config.toml
n_experts = 16
router_score = "softmax"
normalize_top_k = false
routed_scale = 1.0
init_std_router = 0.0312
lr_router = 0.000749
norm_eps = 1e-06
optimizer = "ademamix"
batch_tokens = 65536
Below are experts of layer 9 (counted from 0) of a mixture-of-experts language model. Rows are named router (the router's row for the expert), down (a neuron's output weights, with its number) and show model dimensions 240-319. Each number is 500 + 25 x the weight over its row's rms, rounded and kept within 0 to 999. Numbers have three digits each.
Before each expert's rows: "raises" lists some tokens whose logits its average output raises strongly, later layers aside. This comes from a sample of Wikipedia text that the model never trained on.

# expert 13
raises: "-", "\"", "|", "===", " ", "The"
router:493475460490475486521531479511486514512456488529457475515497499487493523488476482525455479529444483470480542474476508552480548483482511525511490509499456503515504513534460515493489525510438455520530473540521491519475440501499530510505466469
down0:525476439512498533513476500497522503513480478548496483500488507491548520476518496459507529454527481486501495458532548476512476474498522487508499494478498525534468523512479509482494516469454502511499495513499512449515503457554504501455508477
down1:505522495470480535500498516498517504476500505496502486436461492480494495519497465516504523488503494490540484466435476508484487488480484506525543530478446493536555514481508491485515520477483504504496530484488527458447491514457488538473464507
down2:523504521535445504457535450497493525536517489506523530492496519476516532510504454508503539512483516528482498477518491509448543529469504510506513502501545506524505512521496518532525508521493455495529485501494502464517500484522488505469451482
down3:543490457531489510475511494465469481479516480507512479534506533520517465501514491497466526523478483512514491531520511504526488508497548491467481473471514496490522525473518485526508508538632489501479501531494453545546530453541485519501473521
down4:461503540506504477468479494541507521531527545485500483482538487519504506515529525489533517477458511451516465501463511498521464513484462495517468485526537489501486462506517488438483501510395510488482456484510495505540495503460540517486490513
down5:513496511517560529453481491543501507511525493538498490490506557533525518519482496497558546499508508465526516499510544473533528497547498489514484457493544516478508490527515476533490512544530514496520551495504485488468497530476489517478527483
down6:462485537502492505513528492505514515499508501493492501484483448470477551477487483474519509488483472493544527496463504490583557479500493488471500500504447517487480473554495506484508508474566500441486413533470502502507533506504579533516488513
down7:524513516475491453527509529541476505524469501491486479470483496502542500511441557456499515507481516516501423474462495506514509493513483512497486552474480440479533478475496504490487532501486534548451512498490486496538500548520462535496481486
down8:476495516516449468490495440533500480477442474492474461494497498553494506485488489514478519502507502486471541471547514521486505526485503486504496492535500515536488535506493456513508482544423536526514520498485503482507515489487551516550447480
down9:540476515480541495494521454498501481513463506543535462479509557520512548489505482545494516474474474477527453473512507497489523496483519507471499455471469515490513544544471499493501510500454527513563471531525469496500536538527481488492547513
down10:510480511509492505504511565478496523507486508489473472534499526521445488498527516491502473520499478510524502489513494520546510449520466445489462498482452464512461529517503497510520504479569503501461531444531520520510516467482485534488495554
down11:495476478519476509497518499524506492520523502489504471484495529541509505498487499530517490482513493493471510520499520530516456480507498556510470523452509511501540533459501502467497505469485500519485462478501426513498463471524444486490482510
down12:473489462520442491487492502487524555521543526457506531509523485493483479494493509478516471528522510558513529515525502479480499460478508485492486517488496491523517529480464505501454486510566454508481512480519509493491515523485516486513477497
down13:538510565499510436506484462481516476527525480503474499484507507504503467501504484470524517477483550495465492541492478497473508492516527503506510504489526522485507493523468477524487476496420474487498466503493474512513514510507514490495481474
down14:484499495460551496496490479520520527512475490500504527463499499528514502566472497524463493500496469496476530466499516527516506486521456524565539511503455469445496469489492482478533484503508495511515511515495492504512526506488472487478509490
down15:479480518541475449507496463497510529529512534478498482474505495506492513499518488482492504521509556489490541538477488554484495506497482492556423472506558505495526504512510503487491501511482478500442526488498518512521477472459479486489483493
down16:519490521495452527539505479492507514518476492516512515548492513503505484521511508509509492496467504467478502515493510503457525503478470450473508536522460510533508482489477472480487474507423523485486467510533527497561496468489464522492494486
down17:499530534553476469443497519512502506497545527476477512524491496483485501489508459509506496528512499519487504487512500505514528480477509523507495525477469492500506497478532490478499513477555484544497536503502471491487460499520452535480515529
down18:511493500512471460464518478539464512498494518466478515489505476494502522480509519474523472514495540515517535533525481521449532525499510501521476519473504556516494497501487461519486501466414544477488478470493509513494548477496492541525507520
down19:497502539526530497458515518470493502518497489495479531515513494532525449484499475446492500513540506523479496535489559479505515503490514501490462495462495484479491498488516493551496470480531507553510542510505519541469476502503459512463501478
down20:537516515488465487457498494523521510539496499528549536462475522478534548509497503493506479471523497530500551483504468504505500498475464477511538531477520504482527484459490492502519507521531462489501496511529540493520534483469426442505518487
down21:506505502508502447502484499510519477514501518476469472543515486482517473497527482538470452520528502481466495493499491511532544460496534491475463509496486501503505530498489525523507527520609472478484529539474518493500537482535504517541490487
down22:541540482519495492509493501488505464523503512523494517500490489540466510504473523525571507556490463502481510474492487495460498488470532510498501510490533550560456504479521496473481466497501499443529516498449479486486453501477498520517516519
down23:494496489509594501493510484524491510500495491504486492493512503505483501502489480504491503509498497483494501488513498500484499510492507503489503487480487491502543495510494500502487498509814460519512536508503512495496488494505500513509500503
down24:497509515530562480475529486528511518484477492510527496465462530463519520487511457505513528478540512524517492481441491536491486472478504520516525474490512512533491507482485477477493503510518517492532497493555488478491478463496502533479524492
down25:486508473493440498461471519465514477508510460532517498490477420504564545505494471506504525487498500515509531521481534482535500521497466468562526537501512504522474501516427519484481530524461522498500511470516504499538492460503495491479474496
down26:461487486538499489533512504515500464515485520524525525467512498466495537514470511499516532527469486473478501482466505501503476504529487475553557501499515515498473529450523493443502454477395486513507509510480474502489525522477462507474485529
down27:505532534523445496520476511460488469494485477489543493453531495465533479517537489484516489473490545518521492492483503490525479504457517473524522477502533492518468484475477534506480517529592527513482531496453434501470520528471524527495532484
down28:470488444486490482506498511519472449472479503461498511531489515453529554517536518436521503519499511480479507519468509509473512541464450481518548485473506479540496493501492506486533477550497493498466508548491481534535481504500489476533527499
down29:526509503493413492505498508487503507480498519507488497523498485496495492492501508506479472499520495519524502499493491478522513498505521500496480504502497488503483502479502514497512494470172538497492456494510493521506505496502484471495505498
down30:490449512511470491541527494490523516545522496505507515479486496501511518471522473482464501531490474499490447522484489508482486491495499527483497481503486482506483517481515495468514504483488436495514475515552466504521464479536500523495453479
down31:475491534469509463464550510486515504496494491557469475537557496511569501514467491519490509522490507520518527501477513532539499510488494467495496527499457547553486494483514460521511498528363512531478500511518531465487463535493496480492495492
down32:444476515492451492521510526514531517491473458494504481500512472536493531476477492491479511488473458490499533480476522490515508494478497499533444523525495513489504568493507504497473489484413504467486508493444518493474478490488504488514491528
down33:474498533477498481500489513531492547449509497532450491476504475537486490502478496522502518507516492492524512479483545539503485505462487514488487500547470484499467477532514498490471483477441543490512517460481510458462489541502507519496517462
down34:520499426476592510452501500514526469490501485496513519482514497498490561533485470486484575510502489538500505530486501499467510520515476515519508475490491523477501474494494519484463496500406467521526526518480506503486526460502538489513456529
down35:490500490528499513488520499447497502499540514516506495520502538479485494523460448474523501488483514486551495491452522499525481513510474526446544462516525534468500508522519506452512477471425476551491521505543469483476487546490480523474507541
down36:495518471499443479512531525515474535529515456527473503516480495519465537493521517513486503486431524492529519445483508484490474494486538530466508508479489485524520500512513491476513518502465498481535505499552488496510488485500506493542513524
down37:533498498493500514474510491505465521469513486480526475514552550484465491496504500505488501512446461511530459499491512458493478484485518533459488484514486471540512517500507474499492490510476475488494513532503531465505494542533484492495486496
down38:519459482500501488490524542501525488450501488487444511531520523481419514490499477516503504503504497514491535524494487531503503533490542507539479522486512530510525527497476500493495562494480446517482479496527540499472498452509454518492503537
down39:487496500514592491494509501504488509491500494492500503498495501503499496500498487504506500502505506502485498487501498502488505502494506507498494493492495508491512500507502511500496505498859474515509521503501506510502492500499500517505502497
down40:496486510543466448505501492498512507515507499480515556531455487483509477492502505482445502474510505506504452530522526511502495546495539479496478530495498498487497500477506506486515509474446523542496478505521556482489498518508506532494464519
down41:447484489518477507503496508521506503466493459492420493489487538504504477465535522489469510515477507514475452512505481510514520506496511470528440534486509499489505497490494505516517482542439479536476482522527507481495507491478429466484528532
down42:514523530489487464498521515508516509491489504505480490475512535479538486515470530509485547527501508514522472495471519479542501515517489473548506476481545461479548534520503472451493523485422493503520460498472525491539504518494486530486517537
down43:505514529493486477494458511519506473472508500524496511530490532528521502502501500521493464504481510505512522512471507519516519510450460494515502528466488515517502520505460524561485499468431530500560517506495522530487468480521508531527512511
down44:518488441507561521503478509539490514518498478501506475538484524512514484497510515513509544501501488530480481537514458568524463516493508533499512518464522558505547470509507505503503470517493494473518493487519456487538470475510486484466514478
down45:559521476485550519521506474495523481476503451530511510479518551541515460486485516514478517459502522493499465481500515476506495470538552524496523524525493501507495491434507459520544492481535480476510506481504527517542500463516477512494489480
down46:522489504485524478491498463519557526519505483502524498496497485486529478520492513549499498492474507479560508474507518509478555512516465497477480514482482550497496547552523505525527490489466534505472531475478494480502461533552464529483463472
down47:500535497514540446508509453519480509476504470515476499493516500494525516483504484523489539510487484522488513470505499488476489500507534479501529511494523532516496465460506522533550468491525473472506516500496495517499482475511458518518477540
down48:470500463497518495417464461496542484502515473468471533516507484451499524460503505454554509500484520526575456457483512502520508517514521480504525507494476500468527500520518493509505463509482526523494489525495497529539502535465493521535513498
down49:522512485498492520477531493513487508513533457473499522471499532520534547501503504546501517439486496511494526453494495485523514493510487550470542467498500515458476527492464543462485492499391481505538473491452481514461489543505485449527478504
down50:484497535497443548540486503529525453509527528500506523491516502458522507485523524463501506535452517479541451506501571478529500512512562503500490504486486479502543523481517526538490494543591548545493478479476489460469489480531462516498541517
down51:436507504511569497494535485513503508516491501487465467521517523489483512492479442505479473494518480492497503501497516479464500487493512530496486475492486509499508510513475521514490520477712459519520529484531508517499486481494505567503476488
down52:513477501503521487496489497479494468539490448455482501496497491505523489547504496526464474516528497473510502487551503511458488502461455505511539530477508471465547457514512511516469540459423518521494452495507508504519457500471486465515489484
down53:531521540503452550465521512493515497498497498494520491514500465505502500483540504503450472495483489497523522508516529498480484524484529513494475506435526445548444501518528474427515525502537549523490505488451471524519477514497508518496452499
down54:493518498495546493530504517506477502528504495524512488504527508535492476536447508523514486530474533502499514480526497498465469525495498484513495468492484479501485449514520447463521506477489517466497515514495483480494491492523485521519476502
down55:419518510487486499490490487493525530459511460487483486430500488495486523523483496471496513503495540516479497519472507498537439512482441468520526477492521506473506501490485498502478496514472484468519484529533510534489529510487487486506516527
down56:520482455510446531505506475512511484500442496540481521492483504478486540496525486487456502524475493508495538498532553515494491524486496520511537505487488509498473507473473501484485519506596501499491483504497491496476504460509551524477470475
down57:475503486473587499508510477499506499468486471488541496519518524466458476493479506471525500505501488495505473483494485489513487492521492547489507477499471502477483500472491527539519509516676470502536542536521502493469487520522485514539475512
down58:532513484516536542497501464497519469504527503478501495474540514458546523503494482495508550537479497519520477503514540501510494501505491526467488486472518509487534492491495518524499525550447474527490472540511484483465481521524486523534510480
down59:466516477501623486507498492511496488488497510487500497477484504510489487498497506506511489490500480508500547495470481490496507490531494512496524525490496515506489425500509506481518494504497512516501530535505511503476493510481499537518507504
down60:450521535494472482499486497544481496487503520503491520499531474490514513490488526497508481486499526529515490506492494453544524471514504490499521478503515489486497467461475503486496509521656477471454486504466554502537523527484509458497520514
down61:503482435501483478563501470436508484522518472529519537493458534492510488504482480476481479490469519504531527521526464452477504504481545508437509506515511549518523480455493512446486489498534520473542486488503493548510511525515505508484452491
down62:521506513487507514515520497483524510519463507521532540492502479489503435521483461536536526492502479520477502492482478442441489514548516497503509513495512536499509513455498497484509530519423497467509549537547538505518538502465474499480540531
down63:507514495494486505531468413534510467526501459479492488478523496484504517476517482491481446498489506466515503488544506506498492504505507474450505485518493506519501508507488547485488494494519580482476478462484472461543552459501529493523503486
down64:434503412496457539465527513479494519521518503509475498516525494528482543524498539516501461528482517505515540514491525492555494523484552474493481498476490444488467523523518489494525502511452510558469518467528482475511464513508596496543495493
down65:504477498525493508487513511538518478498476522464489530506486459537497498485520529497516466488489525562490493482518514506517497488506476476523479493525529522463501497508542469544480508501424490520507462455487523486477497488509515500473502510
down66:489487499475528486459512507458467452488516492486509504516506490502478514498541508495507463479491487490483495480463494530462494526503504511490489495498531475526479486512481464456454493514542510524496553492510459482486544517438490486496480479
down67:536491523453551497503502511484508493489480550526501475503534475525496525495525483503514492497518482485485472461516506505435514509486498455506515491535473505500459488502478469519521509470587506526498491489492484521483519467524461489502522503
down68:484501484547455480517508509482505498526490461524565528460501485482523500505498520515499504469515541495498494511554470492500517488525502495513516499477531545512523508501507456516507511537454462464510518496505516472510537494546541497505467491
down69:498511512440480474486499472500500487508491472499517491477469573527499519500469493503511492485501475498530492474477516480496509481502524512470460509495530498553527509531483551478546486494626487466495494425523527508513505520531511535485503543
down70:449512482521493539483512464510520461511503527480481468544513485513509510507502524511478485491482490498479518506498517480480507505517491490472524446476565477492503454555509508488506507500462493499498491530505501501513514489517535529461491461
down71:551509497510522452489478494499483511497505479527525508460472491496536462481514504539493534580465507465466487514514469510474488508480470499495541531520459549558461520513512497506496509483412464481479504524497534496508484482495513520489462500
down72:538467492510562540488517526510488500486506488509500517480496509522488493460503538524502495468519506461496487494461468496440468523479474496456518473495506448518455463470497472505520500503596516460564507518488489556499554477497494474512483527
down73:500519543491482485519526499523480431518445484489482486532507541534495519491510494511522517514489538465495487482505509518478503567506519533531510539500484493454469500482483484537519486488486484515511492531490456499530478456543503492515473455
down74:522508505525495503505515500513468505508507483542502491497499506494522480506506473513509529514503546524502502523504512521497510488532506502518517502473526521499505485485493508515513466490454561497491498515551507522485529502471550490501527509
down75:499523460440475489472504459510472519508450492476507491495495484519498545492516483462522461447497534473520515516490462437519488507479525506496514487509516468501514517539509487474512510478564514446470489475493465496546522493483515475584495531
down76:515541475487496497525503431530489474529519461480486490509503494515552541514502523490481444483457517495538517515492521501505502507481482498441483464484516530486508501469485509492496466524405509452543478495485462495491500525508503491556473511
down77:522498506491402498496499503490504498497507512505491508511501495503491497497502505501496493503497501505508494509502496493517508498502502496495498495510503494492497507492507503495506506493162528483490467503497484504502503490496490475493503496
down78:499507508460488479494490487513522472533501480505506503523512511491504538469512505465491473498500455496497521485538522507546484527490561502516461504478519487465481577517516532512478509457484534495533484471463523565481447524543463487526488517
down79:491530492535442511467539526489483527519483506466506504509488474495504486429491494512491531486456481475534497537517492471501536512523508514508499471483489485508515512492532425515526526482544491487501496518515527536513495474489509468543468553
down80:508493491507432473474502503518527492550501517532499512486525520505492499519528555517531501530478472497462471508538515496495537461509478484531535480499525484481501478467540468483510488474474475514517512522459507515498510477507489518448535526
down81:470480483484616483495501496514485512513526494519474525504538497533520512510502478484515503496475500496474468518467520511586548506476445506493478505476488497513481493452512483550518508520490514480528512500463500502517529513473519519572498477
down82:508536506499481526501503501479485494523538525509491440526498496492456469512480536481506482511496507523475481494530523485497484499504466504480500495507517467498491464475467501469520449482594485520484481483488493524525488525475468506473525521
down83:522512492500458492499491502512486540455496502523504486462506483510451467492506505494462423491490463571510516504491481513495518544520550476546492531497481532478461504507542518485526492485467516496513489464524530526518519505503536505513525480
down84:509491512501489477527491493473508495507512471500541499515474501527462519459503486505457485510513470503439479507474496508462529484490536472546536501529509496523484443483487468450518500477535487513505512516480525500472507464534446473462483496
down85:482459487459451433530462517460493524461525509570498488488503500510462551500500479511526466515540474472509461521446488485484496518495509516537515479539464465494452493562486537483483505509492505474498523508510500514501468476494479497475499495
down86:516519511485510556466490472498478463464480477554506540513489533489471531504503564473512483483492538491526484452519474473501496475501464451487533498481483473497463504511516506487513475523424517520513487538516531518498534527430527535486559454
down87:504505533530500526507519477490502460485514513532483469513514548503521485454504495514462532499451493508467524508471497507498463532490499507478535474482513472480470457542508457492500480461513508476485511494512468468530493524485500498492516475
down88:467531511503493520494486507475484480515474469495469502529496497492480521485494502475511484489491463455530497494546474517485515451484488479468489499459446512460495544535486502520505488496552515513496493555492511529513529515516520535561491477
down89:542492520524517481543483484469497534498469473505505527477506493546537480488490472508484529466519495520487523504480550509480541490510438483468528481455492501528515518516478524521473516521399471539472490534474525508486510506541483520499459516
down90:530507514493457478480497562528476501500561494481507521524494511426516555493507503497512456511513490545495468471491516471492530506489499483556530432505546474509492465491495485478489472507533504496442437490488454497557463555529503525500502500
down91:527535490504488493472488569497529465466481512499533564481465509433470537495486511521505537487556523508487493496504514519492476510477495537478491541489514520474450478515506457487506544501442519512486486518493556492509490521510491468488515492
down92:508501527515485506493475544530509478490520477477526493486516494492511503517483518484480533476419480485527486451526537476528499473477490477500498472488500486507494498499483507509485513499592496492532525527456472473481495499491478484512503540
down93:557494477490573454517505501484541471488512487501517482512474491481489471537510515520517501483489470505463474479494556479470466461524533512527486487488517503495476511503491536496488497518431502530498456517521500522518467486507491534446503488
down94:487530480508500489536536497508495497520472514514515495455481495481438467483522514480494472500485488473483531523495485493508507532510496503531498514467500511500477488494514484537500498495573527469520470473487483488477530503517543510514517561
down95:497497505525492501515472484489501488468491530508524553478493523505503486507480494458543508515539507467470479483496502473464520469521520554531505484477505486496483513494478525475514511528619449516501549510492516521493491518471535495482530501